From a checkpoint of a small mixture-of-experts model trained on Wikipedia: 47.4M parameters, 112 squared ReLU neurons an expert.
Below are experts of layer 2 (counted from 0) of a mixture-of-experts language model. Rows are named router (the router's row for the expert), up (a neuron's input weights, with its number), down (a neuron's output weights, with its number) and show model dimensions 0-191. Each number is 200 + 20 x the weight over its row's rms, rounded and kept within 0 to 999.
Before each expert's rows: a language model's description of what the expert responds to. This comes from a sample of Wikipedia text that the model never trained on.

# expert 32
What it handles: Commas, and, or, but, which and subject pronouns joining clauses or list items in running prose.
router,182,227,182,183,202,169,170,234,194,175,205,221,210,215,155,179,215,201,169,188,152,204,224,204,171,216,202,232,198,169,197,183,217,155,228,218,194,210,178,186,193,228,254,183,214,196,148,182,182,188,215,228,212,180,207,193,207,198,196,170,172,214,177,182,211,212,171,182,170,195,151,180,188,176,223,212,219,196,214,203,235,189,181,185,206,203,254,198,230,206,203,212,212,217,178,186,217,216,176,213,183,184,182,201,195,188,206,176,235,176,162,201,221,227,219,207,177,188,209,200,202,193,180,201,197,199,196,187,228,174,236,186,184,209,191,161,188,194,181,233,212,220,216,189,207,178,182,164,215,178,187,235,184,189,225,195,185,228,216,223,187,214,199,192,219,228,206,226,202,201,199,198,188,181,226,195,171,175,197,204,193,195,180,211,213,201,205,210,215,192,190,197
up1,172,172,216,196,216,208,211,184,196,201,202,194,219,177,200,204,200,226,175,188,192,199,203,179,214,182,173,204,222,232,209,200,194,192,198,203,218,164,200,171,210,220,185,220,181,199,202,199,173,211,192,186,198,179,224,240,216,229,211,199,194,176,241,206,189,180,209,155,196,209,205,197,173,211,213,195,205,185,219,172,172,207,192,159,207,220,199,206,209,222,199,178,182,220,232,233,186,218,226,214,165,212,195,185,190,168,180,155,198,227,189,187,237,185,214,194,192,211,193,149,167,209,235,173,199,170,181,214,194,229,187,183,237,202,250,166,185,227,193,221,190,189,209,190,212,195,184,182,190,223,208,183,223,218,189,233,186,211,170,203,196,184,190,170,198,176,182,187,172,184,205,174,162,161,195,232,217,174,218,206,236,175,234,214,210,231,178,226,198,210,198,196
down1,180,194,215,181,215,177,202,198,166,211,238,203,220,184,162,227,172,203,205,167,210,208,238,251,191,219,211,197,207,213,198,214,179,204,206,160,190,199,190,205,218,192,211,180,165,184,219,198,194,209,210,184,229,233,184,205,197,230,255,231,180,187,184,177,193,202,199,187,190,242,215,222,173,219,209,241,186,194,203,185,202,200,197,226,174,193,191,221,186,198,205,196,197,196,199,191,208,175,233,236,191,206,185,188,182,185,179,208,205,184,214,213,173,192,221,182,208,179,167,245,217,199,196,197,216,191,193,214,197,236,199,180,205,166,216,197,206,189,213,208,181,214,211,200,208,177,204,203,225,182,199,174,174,218,189,236,136,191,221,166,185,200,210,200,191,211,192,175,216,233,245,198,173,215,213,203,251,199,242,181,198,233,183,204,211,224,217,227,207,191,211,180
up2,228,189,210,214,209,186,184,193,206,195,180,202,150,189,202,207,196,155,198,236,195,219,197,236,205,211,206,200,203,227,190,180,198,211,210,214,192,155,204,236,188,181,181,212,201,202,225,195,222,209,207,215,142,227,173,189,187,224,186,207,187,192,239,183,258,206,198,177,203,195,224,210,192,220,180,209,230,213,248,191,193,198,199,192,189,216,203,211,185,205,182,229,216,201,205,173,170,198,213,233,192,225,200,185,210,192,186,190,192,170,240,207,204,204,175,197,185,179,202,224,222,190,185,175,205,191,161,177,210,215,192,212,158,179,193,179,203,235,187,193,206,204,222,195,213,216,201,175,192,156,196,197,201,211,212,208,173,178,182,199,207,178,226,195,186,209,207,159,220,173,223,194,209,210,179,225,194,167,170,213,169,226,190,146,205,192,206,169,242,229,223,212
down2,179,228,209,214,194,176,229,182,205,222,196,176,201,224,185,209,172,156,162,190,188,243,188,205,192,219,201,199,177,177,203,213,226,188,196,179,191,188,186,227,207,216,202,165,203,211,205,214,194,216,201,198,238,151,175,177,216,176,194,228,203,225,162,182,192,204,195,225,196,220,195,165,223,193,192,187,179,227,174,177,203,239,201,221,192,174,220,170,238,213,175,215,200,209,218,185,219,178,205,189,225,176,238,217,174,212,202,209,185,206,196,182,178,200,199,218,228,215,211,217,235,187,205,155,201,207,198,191,173,149,180,203,215,198,174,246,196,209,237,191,179,203,233,190,214,186,205,211,184,203,204,192,180,206,228,193,209,229,258,200,191,180,214,181,171,198,228,219,198,218,173,211,186,235,200,199,183,163,181,196,200,212,194,189,172,195,222,195,214,199,196,188
up3,215,211,232,183,237,197,187,213,205,217,215,195,201,216,192,238,198,176,217,197,203,189,170,204,206,187,162,240,198,214,213,215,228,223,209,217,211,204,225,169,190,180,200,211,209,202,211,212,191,196,204,185,222,185,234,241,252,215,172,192,214,197,232,223,204,245,206,198,207,215,186,221,245,199,217,199,190,168,197,197,207,180,203,186,233,216,190,197,158,187,223,205,176,173,212,164,169,216,217,221,186,184,169,194,184,210,204,220,224,210,168,225,199,223,209,184,243,244,197,195,197,169,240,207,224,193,176,181,191,170,216,184,211,202,230,202,222,217,218,206,216,211,247,190,219,223,207,201,178,188,221,207,246,198,221,180,199,220,160,213,192,190,232,175,202,223,195,203,228,212,209,200,203,202,175,221,197,193,190,180,232,174,209,198,212,216,226,224,203,198,206,219
down3,183,209,180,171,187,205,171,216,236,198,186,187,187,188,200,188,204,185,188,203,155,222,185,202,212,227,191,193,173,201,200,183,227,182,202,195,195,176,175,214,223,216,190,188,162,231,206,190,186,194,206,230,215,160,223,212,211,190,251,215,163,189,225,183,168,180,215,206,228,197,224,199,216,205,216,204,196,167,169,162,198,200,213,210,221,199,190,210,242,213,198,226,222,204,195,221,190,218,163,202,179,171,217,216,193,224,181,226,183,193,207,182,193,199,199,217,188,208,222,201,196,176,194,248,193,241,193,203,235,193,218,218,261,224,214,188,195,168,230,198,188,215,190,192,207,172,186,210,223,190,221,173,163,218,205,207,180,195,208,181,249,206,186,229,188,211,228,200,159,209,190,201,156,186,169,202,220,188,218,185,210,214,208,200,197,217,195,180,228,208,207,174
up4,214,190,196,206,211,198,197,215,185,213,220,207,234,215,207,193,206,191,182,181,171,208,215,208,204,202,200,222,204,248,212,232,208,219,181,201,204,202,212,180,181,211,181,199,164,209,193,205,225,166,206,176,208,178,189,178,174,218,208,193,203,214,192,226,197,202,215,181,186,177,188,228,191,239,221,177,216,203,191,218,209,206,234,221,223,218,209,160,168,228,191,202,187,173,206,185,191,197,235,228,200,262,181,187,189,186,188,208,209,198,195,227,185,178,183,229,231,185,167,201,222,195,221,174,146,182,193,168,175,208,168,194,201,163,174,178,219,198,206,218,191,227,167,240,223,184,204,208,203,230,232,197,245,179,216,213,229,247,182,216,202,169,215,205,173,194,213,197,197,180,225,221,220,198,174,183,206,176,202,190,227,201,220,168,216,205,173,202,215,180,186,215
down4,240,198,205,212,196,186,171,197,211,197,243,184,203,199,206,231,217,217,204,170,215,216,182,200,210,176,199,171,195,194,191,188,186,202,165,178,198,204,217,148,151,197,187,170,200,208,196,242,208,213,169,202,221,233,161,228,197,220,170,227,190,205,209,218,200,225,222,202,213,203,224,196,180,208,156,223,229,249,186,203,165,201,195,215,195,189,173,185,157,167,182,211,226,184,235,207,201,181,172,213,189,225,214,179,185,185,188,179,198,208,186,245,189,210,198,198,243,148,187,216,199,173,230,178,218,185,198,197,194,211,219,196,177,192,201,209,191,216,218,220,221,214,195,168,233,199,182,202,171,190,189,188,197,196,170,226,201,206,211,184,191,220,191,190,210,191,197,229,228,208,218,213,196,196,207,225,211,211,216,201,215,170,242,228,189,208,203,216,219,198,190,231
up5,209,185,196,185,193,181,207,202,199,199,232,205,192,224,193,205,200,198,208,179,152,264,190,190,202,200,217,231,184,213,223,176,198,210,197,224,238,189,200,188,225,211,229,226,177,181,192,190,199,231,221,195,191,207,190,217,203,192,218,191,215,241,205,179,176,186,197,188,218,218,172,202,162,212,194,241,216,197,221,225,207,187,182,224,209,185,213,216,186,193,220,182,196,199,245,160,204,203,225,168,210,217,199,199,221,167,209,165,208,177,198,221,176,215,207,189,158,212,200,179,217,165,202,177,160,222,217,179,209,215,208,166,192,184,206,214,205,175,172,196,191,234,183,207,229,146,217,194,197,220,213,203,180,202,209,202,229,205,143,208,224,204,204,179,202,178,197,208,212,216,214,196,177,186,169,209,196,194,216,197,182,213,190,160,176,185,193,156,233,221,230,198
down5,187,229,219,177,203,209,199,143,255,188,161,172,169,172,232,169,199,187,232,211,242,173,190,191,216,208,180,205,189,179,194,212,191,178,189,210,173,193,205,212,188,193,175,225,214,187,181,208,197,192,218,189,203,183,219,180,191,187,220,187,207,167,172,217,201,203,205,199,197,217,208,177,221,185,193,173,212,216,215,174,186,210,202,182,199,203,198,220,221,159,194,198,191,215,187,234,161,223,197,221,166,227,228,226,189,200,237,218,164,216,196,226,210,205,206,187,217,199,210,172,210,220,198,208,211,203,215,187,184,178,214,242,187,202,210,216,229,210,175,194,185,183,212,227,165,209,190,190,193,203,210,200,180,216,163,198,194,189,212,182,200,166,231,222,191,203,194,177,188,154,162,218,203,213,235,167,197,229,193,211,218,194,209,190,184,212,242,177,174,204,155,194
up6,205,212,188,165,180,216,205,192,229,214,175,185,184,235,204,216,208,236,172,187,166,189,189,171,195,182,203,184,211,238,200,219,218,184,196,210,223,219,208,178,192,197,207,260,214,192,211,197,209,207,202,187,240,183,229,210,220,168,174,200,210,200,209,194,194,177,200,225,238,170,216,210,193,215,195,191,228,192,233,192,190,246,222,199,195,189,208,197,187,183,241,191,177,203,212,202,183,225,198,213,212,204,206,186,223,165,236,196,191,235,197,187,201,217,201,243,198,202,215,159,210,214,205,161,210,228,223,184,223,223,185,196,226,198,179,184,221,251,183,197,172,210,173,190,241,169,207,191,183,199,182,175,208,215,203,216,167,161,190,175,187,178,192,182,205,212,197,204,199,200,185,189,183,195,166,167,191,215,204,180,197,202,224,199,189,208,266,200,180,215,209,209
down6,196,166,157,180,209,171,218,200,234,214,159,228,204,207,181,179,185,244,201,207,180,206,218,217,193,221,204,198,165,214,156,215,180,196,181,224,198,217,219,159,190,192,182,196,217,218,183,189,203,219,255,230,225,186,232,226,197,209,226,210,216,200,200,186,180,190,208,211,210,202,230,192,210,170,168,179,177,184,196,200,185,196,182,172,169,222,190,183,209,198,209,184,218,208,202,180,225,216,209,209,178,180,221,177,206,176,190,177,199,229,204,206,199,185,189,221,170,210,237,177,168,194,186,186,196,222,235,185,226,212,192,191,226,195,210,198,188,222,182,203,222,196,191,153,159,173,204,213,182,195,199,207,194,240,206,220,224,228,227,214,196,166,214,200,164,224,233,222,182,188,186,186,222,226,194,212,186,180,215,224,193,194,214,223,177,175,212,182,185,230,211,209
up7,184,216,207,201,183,208,198,194,187,225,251,202,218,224,190,191,218,191,190,207,159,211,187,165,206,193,176,222,194,199,176,207,170,191,182,163,217,218,192,223,182,205,196,177,204,227,188,209,191,209,213,196,219,203,229,201,196,182,205,190,262,219,201,203,214,196,189,203,203,208,191,195,172,185,216,212,199,189,201,219,237,207,225,217,217,209,186,173,201,201,214,223,217,219,214,221,242,215,211,197,124,196,191,196,195,222,172,243,195,222,197,241,179,212,227,202,213,197,219,183,202,238,211,201,172,194,179,184,177,173,198,191,226,155,217,199,184,230,187,225,212,174,202,218,218,200,228,191,238,195,198,170,157,194,210,201,206,226,194,187,215,184,217,169,213,216,203,228,156,214,207,194,228,211,219,175,201,251,214,201,212,206,190,192,208,186,202,211,183,180,158,202
down7,203,190,209,215,220,234,178,182,211,196,156,179,181,179,205,197,194,230,206,181,225,211,199,222,192,208,180,164,197,220,208,204,252,175,230,192,141,153,179,218,193,197,192,221,203,189,214,187,203,173,169,217,169,218,198,193,210,208,211,225,171,199,186,171,194,193,206,155,193,224,215,192,243,206,199,183,201,201,177,196,164,175,180,173,195,157,186,193,179,206,206,206,183,219,199,185,151,203,207,179,230,192,184,229,182,186,220,190,203,179,182,188,193,193,150,190,210,205,200,197,206,218,171,246,196,202,206,202,204,208,224,202,214,227,213,208,220,199,219,163,188,201,192,219,192,187,194,199,180,190,183,199,201,212,175,189,198,165,162,225,185,230,194,246,196,169,189,208,219,177,209,230,185,178,203,186,216,167,174,218,184,214,206,206,218,220,222,198,213,209,224,180
up8,206,214,243,210,210,190,175,169,221,195,203,166,194,186,236,209,188,218,221,190,173,195,193,200,232,171,177,185,195,196,186,238,205,218,161,187,205,191,222,204,192,201,173,224,224,253,228,162,165,181,211,178,188,181,209,203,177,177,194,206,228,168,218,198,233,180,196,211,203,188,223,211,194,198,206,208,208,211,163,227,184,205,185,199,179,188,171,186,163,214,184,186,184,212,227,204,188,191,234,200,184,221,198,196,208,186,245,190,184,213,199,206,166,187,179,168,214,212,194,183,209,211,184,219,203,173,196,175,184,192,171,210,178,193,179,214,191,194,218,177,205,149,195,231,204,206,198,216,183,191,178,185,235,224,155,190,197,178,207,184,186,156,216,194,187,180,228,163,219,171,210,237,222,193,206,184,235,204,197,191,175,207,206,163,211,166,201,202,183,203,197,218
down8,167,209,223,209,197,180,195,216,189,185,209,194,198,207,180,191,176,171,170,189,201,174,222,195,202,230,166,188,173,163,193,211,199,203,231,213,198,219,160,255,192,204,201,211,182,204,179,238,189,189,208,194,204,237,226,238,223,200,182,221,236,190,162,207,219,194,220,213,190,210,205,197,209,188,163,171,198,209,201,187,182,236,167,198,177,179,257,187,190,184,183,188,185,163,180,209,218,162,217,185,194,198,225,208,227,225,205,206,174,200,184,209,171,190,247,179,197,173,219,197,227,210,226,179,182,226,178,187,201,163,194,197,191,187,202,224,206,189,210,220,201,205,199,187,173,185,214,239,199,219,228,213,195,153,204,215,172,208,195,167,191,205,225,192,229,197,227,199,197,183,234,189,199,210,194,184,178,210,192,192,230,184,221,223,210,194,224,183,204,190,200,164
up9,236,193,188,180,173,226,180,211,177,191,219,166,190,212,207,202,194,183,200,224,166,187,208,228,207,173,213,232,228,202,210,200,188,203,200,207,213,205,233,236,189,211,196,214,174,215,200,198,196,178,179,202,208,180,224,221,201,181,230,220,215,187,227,194,214,205,185,237,236,211,208,210,181,215,186,223,194,204,202,184,221,188,222,210,209,181,157,189,173,164,180,205,166,195,225,236,183,225,224,163,196,180,171,202,203,193,170,181,170,205,202,185,210,180,190,194,223,189,235,248,157,217,225,210,181,193,186,216,208,237,211,198,227,236,211,182,200,240,198,176,202,174,195,203,228,183,202,239,192,218,199,209,176,226,200,175,223,218,200,222,205,192,190,217,214,195,214,207,182,229,191,185,192,187,205,205,196,237,244,206,195,203,183,159,169,162,221,191,192,235,208,178
down9,233,195,230,166,170,235,175,197,183,180,216,183,195,186,207,209,215,212,184,218,195,212,199,220,193,176,211,199,208,212,193,159,202,211,220,199,196,203,205,232,210,218,186,187,184,224,234,183,217,188,186,213,212,187,217,219,215,193,231,198,216,194,183,238,193,198,214,225,192,180,180,223,203,238,161,234,206,181,188,202,190,171,190,213,225,198,169,182,211,191,229,207,215,178,209,193,165,230,181,155,199,133,188,181,169,208,157,192,189,208,170,216,216,202,162,198,192,219,201,170,212,208,212,217,180,199,187,213,195,196,173,216,201,193,177,178,209,252,188,167,184,182,221,201,197,172,184,240,181,217,240,205,182,204,180,197,240,253,219,225,206,166,187,203,213,202,198,219,182,236,205,206,215,198,176,185,236,194,201,196,191,200,194,204,195,181,210,217,203,205,193,210
up10,215,212,193,182,245,203,221,207,241,200,192,192,174,160,195,192,213,183,241,178,192,210,200,193,197,210,176,217,207,170,202,222,196,199,196,212,197,209,197,165,204,199,169,180,205,191,173,196,190,199,158,200,209,197,173,200,223,211,205,205,230,197,194,189,172,159,190,230,189,211,192,206,189,168,208,166,194,219,169,187,235,200,163,215,213,221,187,206,233,164,237,171,206,217,212,203,194,203,203,203,155,215,241,216,191,183,188,185,205,217,189,238,220,196,208,213,194,183,185,232,175,180,169,203,185,194,233,225,204,209,211,157,215,201,206,199,222,169,235,201,207,208,219,206,225,193,182,200,190,211,192,208,207,216,180,189,205,239,224,204,151,201,207,206,200,189,205,203,204,206,191,173,191,229,251,224,215,214,213,197,247,225,204,227,192,201,242,169,191,226,220,233
down10,200,204,208,199,197,183,183,186,163,186,199,201,210,238,204,205,179,206,178,186,196,169,202,181,206,178,216,238,215,202,200,176,206,229,220,201,199,181,198,203,205,175,201,221,204,199,214,207,190,191,238,215,161,180,236,192,205,215,189,144,201,242,175,201,198,200,207,191,229,213,214,184,198,218,193,202,221,154,211,195,164,194,208,232,189,197,198,222,176,205,188,173,186,180,191,208,197,224,213,219,189,212,218,216,176,256,202,222,244,156,185,182,206,218,239,206,176,207,193,200,195,189,242,215,187,217,211,206,192,175,220,225,218,210,168,204,209,198,195,185,198,209,213,161,195,230,201,190,189,195,207,242,212,192,236,180,218,209,182,213,219,213,195,202,187,216,203,230,174,195,181,199,181,143,154,155,183,194,181,217,207,160,200,175,221,219,204,220,166,202,199,197
up11,180,186,221,234,227,228,217,171,240,238,204,204,204,194,235,209,184,181,204,192,213,229,196,188,246,165,185,179,206,203,205,201,194,205,189,203,164,147,192,219,186,196,212,199,203,200,226,169,235,173,195,195,199,195,182,182,163,177,181,222,202,200,206,211,184,180,217,224,245,235,239,201,204,225,220,209,215,194,192,216,204,186,220,184,212,192,171,192,188,213,187,182,184,192,161,212,158,202,170,189,181,200,164,230,210,209,188,199,181,162,195,221,201,180,186,217,203,171,214,188,181,194,220,171,192,201,216,211,177,202,209,214,214,189,185,213,235,197,200,179,178,150,192,214,176,215,226,191,191,197,230,169,191,221,184,171,192,195,200,214,209,177,213,191,189,219,178,196,181,202,157,198,218,222,181,192,230,171,184,201,171,211,220,200,154,206,192,176,172,196,189,196
down11,212,177,209,207,222,157,197,202,197,187,199,174,209,169,143,209,220,192,178,179,212,191,219,184,225,196,194,203,174,221,214,190,248,223,201,219,199,237,217,214,220,206,196,219,199,217,209,221,212,187,202,182,188,229,199,216,229,210,167,219,199,182,213,189,187,213,227,243,202,196,184,239,181,203,209,192,213,203,205,172,211,185,183,219,204,182,255,177,243,193,193,227,192,188,217,220,184,198,212,200,196,194,186,225,171,194,190,211,215,195,191,192,234,223,181,184,208,187,179,192,198,192,205,160,190,164,188,197,214,172,227,198,208,175,178,221,198,161,181,232,242,205,212,173,201,205,206,170,196,209,205,191,238,179,212,224,197,237,172,218,174,234,183,228,190,203,263,172,203,178,209,197,205,219,205,192,191,218,179,191,225,185,222,155,192,181,202,190,207,203,208,184
up12,178,223,207,218,179,212,183,185,197,187,191,233,195,208,192,191,180,207,224,197,165,172,199,223,185,204,177,195,196,238,192,219,198,213,197,223,228,197,204,213,194,189,200,216,207,170,208,203,199,213,206,234,218,193,163,226,189,219,200,189,204,200,214,191,217,201,217,206,195,219,195,195,182,205,221,185,189,196,170,192,232,184,225,196,214,182,212,203,155,190,196,214,231,194,174,169,198,199,209,226,164,206,180,208,179,175,204,192,196,189,198,239,170,210,169,208,187,235,207,174,205,176,230,216,155,210,193,207,161,194,190,177,218,171,211,178,204,190,218,190,206,195,224,207,158,203,209,216,209,186,223,229,252,192,213,194,223,200,210,236,196,170,257,163,193,212,213,248,174,162,205,212,208,195,147,221,183,211,207,184,190,179,219,171,223,233,217,196,153,200,186,193
down12,190,183,161,205,216,216,146,210,210,169,193,182,199,202,216,229,226,195,192,179,215,193,203,191,197,204,185,178,196,214,241,199,211,206,195,181,194,197,206,203,190,197,193,171,220,213,206,185,157,234,179,201,163,215,232,197,223,182,263,190,190,200,216,205,184,209,209,195,201,221,214,188,211,166,201,199,192,200,256,171,187,223,195,203,190,233,199,219,206,197,220,208,209,217,219,173,191,189,191,218,228,199,242,182,188,197,207,216,256,193,179,176,200,210,187,186,212,215,227,188,185,194,227,206,217,195,209,211,212,201,224,201,181,220,230,211,203,182,212,194,211,217,160,207,172,203,210,187,241,182,200,202,147,164,218,229,192,198,182,191,211,164,199,209,210,212,230,182,199,238,225,182,217,219,232,180,177,185,212,229,230,217,161,244,199,204,199,198,214,180,184,218
up13,200,225,205,195,185,203,205,222,219,194,203,201,182,204,206,190,206,169,175,208,192,164,207,195,205,218,242,208,220,210,139,194,195,211,201,182,227,215,192,210,200,202,217,194,190,218,164,193,197,195,180,194,205,230,198,192,227,183,177,186,218,242,224,220,228,166,191,187,200,175,191,189,166,179,224,208,214,149,237,177,197,232,190,189,206,211,201,183,145,205,223,229,197,211,208,196,205,246,172,192,174,207,189,202,187,239,188,222,188,212,168,192,185,188,191,220,191,230,248,189,215,187,200,193,184,204,187,150,201,227,178,198,205,232,186,170,183,241,194,197,207,180,211,191,212,205,173,186,230,187,193,196,227,214,214,217,185,233,214,237,223,201,204,223,204,208,176,224,210,193,220,200,211,153,225,209,179,197,193,193,173,211,203,198,190,205,208,210,153,207,169,188
down13,199,239,195,208,197,186,221,184,245,209,188,213,219,197,153,204,212,190,235,208,198,210,229,187,162,196,158,165,191,176,224,191,191,211,188,204,185,194,212,189,202,202,226,255,206,192,205,195,222,214,211,199,191,237,203,167,211,201,223,190,174,175,207,170,196,222,220,218,206,231,197,215,221,228,198,236,177,213,170,194,200,222,200,192,183,174,160,217,224,194,172,189,181,199,185,225,190,216,203,219,183,197,193,203,161,216,219,191,212,198,232,199,183,256,247,195,228,176,173,176,180,202,179,226,176,177,193,215,191,215,262,212,178,199,195,197,209,169,169,189,220,205,199,215,183,202,197,190,225,197,213,242,196,189,237,184,186,194,218,191,179,171,170,213,233,207,214,198,196,199,174,220,195,238,203,211,197,191,176,199,219,201,204,197,180,200,196,200,211,177,196,194
up14,179,187,196,228,171,188,219,217,210,181,221,166,168,214,193,171,193,205,168,218,197,164,180,196,182,214,217,221,229,181,182,182,211,196,195,197,202,208,206,197,172,227,229,211,191,183,200,220,218,204,197,208,182,187,182,179,215,195,200,221,179,191,169,219,199,190,188,156,187,186,204,189,190,182,207,190,235,181,193,214,201,255,207,192,199,167,206,188,233,190,179,230,170,215,169,232,196,266,213,217,194,202,209,207,195,257,201,180,195,203,209,215,209,199,204,213,207,164,185,180,201,171,185,178,198,199,150,191,194,202,189,207,207,209,179,166,165,183,208,210,231,192,186,223,216,211,188,192,189,188,169,201,213,200,204,199,193,190,187,183,204,203,182,230,209,186,235,169,234,208,214,188,213,212,253,177,195,207,191,201,207,173,203,230,210,205,191,143,199,168,228,231
down14,142,178,210,197,178,206,194,207,172,203,186,220,216,225,221,197,220,220,187,202,211,172,211,220,175,222,240,206,209,210,219,203,184,197,192,216,169,246,180,212,218,188,217,208,181,211,160,225,209,186,184,209,187,191,206,176,207,170,191,213,192,133,184,171,214,214,198,215,183,220,183,184,211,199,228,219,200,194,203,221,197,182,207,215,210,210,223,212,218,242,177,197,205,180,194,225,209,197,222,209,186,198,168,196,180,208,180,210,213,196,196,207,218,190,206,166,196,218,228,249,214,198,198,206,160,142,193,166,176,197,237,213,198,225,222,180,183,179,162,196,186,167,209,171,211,205,164,199,212,198,214,199,229,171,191,226,216,182,207,204,216,199,164,198,233,199,197,185,211,206,215,204,203,188,178,223,199,208,223,210,224,173,207,208,182,200,207,228,185,145,188,184
up15,204,207,211,174,209,205,194,194,197,172,211,176,211,175,208,183,188,228,234,214,196,213,213,222,198,206,191,210,174,208,128,216,214,197,188,225,209,216,189,190,202,179,204,186,170,225,200,211,213,182,179,217,211,173,211,205,178,210,215,208,170,196,218,203,218,164,202,217,197,172,202,200,182,223,190,212,216,215,232,246,186,233,200,176,178,195,206,205,176,194,228,189,211,144,202,178,203,161,176,194,218,177,208,189,217,170,247,152,189,221,182,183,212,204,200,190,182,219,218,204,220,200,191,201,243,205,178,197,199,201,208,172,177,168,200,180,234,236,218,185,192,178,189,186,189,192,214,189,173,191,199,209,204,209,204,204,216,229,211,169,177,181,201,199,186,162,212,151,205,171,171,201,177,187,205,190,196,234,219,187,184,170,226,211,218,177,232,200,230,207,207,163
down15,214,220,163,218,180,209,171,229,214,188,212,211,211,172,166,206,203,218,241,209,193,167,225,194,222,200,165,213,174,219,178,220,220,180,191,217,218,233,195,196,205,200,184,157,172,187,207,214,215,156,178,211,204,229,210,191,191,219,198,203,206,222,209,211,206,225,219,204,214,190,188,203,178,190,200,226,188,180,199,188,211,230,209,172,184,198,217,189,224,158,188,199,246,197,203,186,177,128,181,214,168,199,202,185,215,217,203,194,177,223,211,198,243,241,202,222,203,239,206,205,173,200,156,233,177,199,201,209,205,213,222,229,196,207,215,196,165,188,216,217,198,189,189,190,220,188,225,216,211,181,205,220,205,184,205,201,260,208,214,181,193,205,219,238,241,187,193,199,205,202,203,187,176,195,210,197,182,252,202,206,195,200,177,204,169,198,188,209,222,209,188,195
up16,213,194,206,209,225,222,171,200,185,211,206,211,209,200,213,210,209,198,207,146,181,228,198,208,192,157,192,182,197,203,185,202,199,188,166,163,173,209,200,187,212,186,180,203,202,260,196,196,199,219,175,217,214,193,211,212,196,223,178,183,192,190,221,194,198,201,196,210,185,216,209,205,186,167,209,166,193,232,215,172,192,188,208,186,231,240,210,195,143,250,159,170,202,200,211,199,216,163,201,157,208,188,191,170,209,164,187,190,190,194,202,194,202,214,221,221,186,244,202,204,213,234,224,186,227,183,216,194,216,190,199,181,174,198,254,226,225,199,163,197,185,206,205,186,207,165,205,190,195,201,217,190,188,213,179,218,194,227,198,184,195,199,194,187,203,211,140,239,187,204,177,220,221,230,200,220,209,184,197,175,215,198,197,180,200,194,178,253,187,192,210,193
down16,176,195,199,143,226,184,224,230,204,201,200,223,183,197,190,159,190,203,182,200,212,168,215,184,199,214,197,227,225,158,195,208,209,198,171,235,188,175,201,230,192,173,253,174,190,154,204,232,187,196,198,183,170,166,185,189,180,202,214,214,187,204,187,217,187,220,171,183,176,206,215,189,187,180,178,188,206,189,193,212,186,173,177,220,180,173,210,187,206,203,196,178,177,192,228,212,161,213,162,176,221,241,194,206,192,175,212,205,182,203,173,216,210,197,192,197,223,201,202,201,233,207,184,209,209,153,210,204,187,174,219,221,180,187,173,196,228,189,198,176,208,198,161,192,188,214,202,180,199,218,199,197,196,204,167,178,209,177,255,215,206,199,196,179,217,224,220,206,230,188,160,195,208,221,200,235,182,193,219,203,228,217,203,210,187,213,158,216,184,203,188,171
up17,209,199,207,179,232,216,205,181,214,211,185,199,173,229,198,210,198,196,195,160,199,214,180,164,212,214,229,231,218,170,198,202,222,180,200,186,227,187,190,209,205,235,156,194,211,167,185,210,192,173,204,216,223,179,251,185,198,213,192,211,204,232,179,214,244,204,216,223,201,185,186,207,205,189,242,191,199,229,194,194,208,210,191,166,202,173,223,245,217,214,174,196,169,202,182,213,166,196,215,188,205,229,199,203,201,168,201,183,201,180,182,205,183,217,201,233,183,229,197,202,193,168,198,233,237,178,169,207,203,187,243,154,220,229,237,190,207,177,183,200,227,178,200,206,220,220,168,156,205,213,204,193,195,188,192,172,198,217,175,174,205,191,224,201,211,181,244,211,181,197,211,182,192,209,179,189,206,216,210,206,202,199,221,176,218,207,213,170,164,226,221,219
down17,168,186,223,181,196,204,200,195,205,193,181,230,174,198,173,193,194,208,180,194,237,171,192,173,166,190,223,197,208,171,227,189,196,175,239,178,204,218,190,175,172,222,241,198,201,195,218,200,218,214,198,194,173,207,191,208,201,181,208,195,195,181,188,225,167,169,170,193,196,187,196,166,199,192,215,203,166,228,215,195,183,199,202,191,173,205,200,212,212,220,171,230,203,199,174,211,225,220,183,186,211,195,221,197,183,223,187,192,212,197,201,185,257,203,193,175,225,194,185,192,213,213,182,192,209,178,196,195,177,178,218,165,166,206,171,185,226,202,228,214,223,180,194,207,176,153,186,204,236,228,222,161,251,204,216,217,216,187,237,227,208,209,191,182,210,212,172,198,216,262,201,230,162,233,197,173,219,208,225,213,213,213,184,227,210,189,190,210,199,194,181,184
up18,201,247,198,180,150,185,186,222,182,194,191,225,169,222,201,197,202,214,225,191,174,187,204,193,207,217,195,231,222,173,229,187,222,227,206,181,220,198,242,187,195,186,195,165,184,223,176,202,178,176,242,209,206,212,212,197,225,252,198,225,186,176,199,213,217,202,194,176,164,217,190,216,224,273,208,212,217,210,204,183,211,200,158,175,194,202,199,200,209,210,189,224,179,187,200,181,217,205,180,176,208,222,189,203,205,202,168,207,201,212,209,198,178,191,195,199,210,224,195,227,235,161,191,205,201,195,184,175,180,190,200,170,221,178,237,208,175,200,214,215,160,229,176,205,181,180,213,181,175,180,221,195,175,174,233,193,182,195,182,211,197,205,217,209,227,191,214,190,220,183,213,200,170,216,179,196,213,199,211,230,217,216,192,229,181,185,179,183,219,224,244,223
down18,225,249,173,197,204,216,228,211,189,188,231,193,196,235,153,220,181,214,204,225,197,222,196,197,233,239,223,164,233,184,202,214,211,196,185,155,169,174,188,186,171,198,185,183,186,193,199,185,193,197,187,199,196,193,204,213,218,153,194,185,201,203,209,203,214,206,195,202,197,185,191,205,174,172,206,233,215,196,197,212,192,217,184,198,215,217,184,195,208,205,209,191,206,206,173,205,249,193,169,181,208,213,197,173,198,223,220,231,206,208,187,194,213,180,196,200,228,219,246,215,189,156,202,181,195,200,202,235,218,192,229,201,198,206,180,186,190,185,212,169,182,158,176,203,201,221,237,198,209,185,201,237,196,151,183,234,185,185,219,178,188,201,169,194,260,204,239,182,180,207,225,185,211,201,189,218,171,176,219,206,227,190,189,243,206,185,223,199,186,196,206,190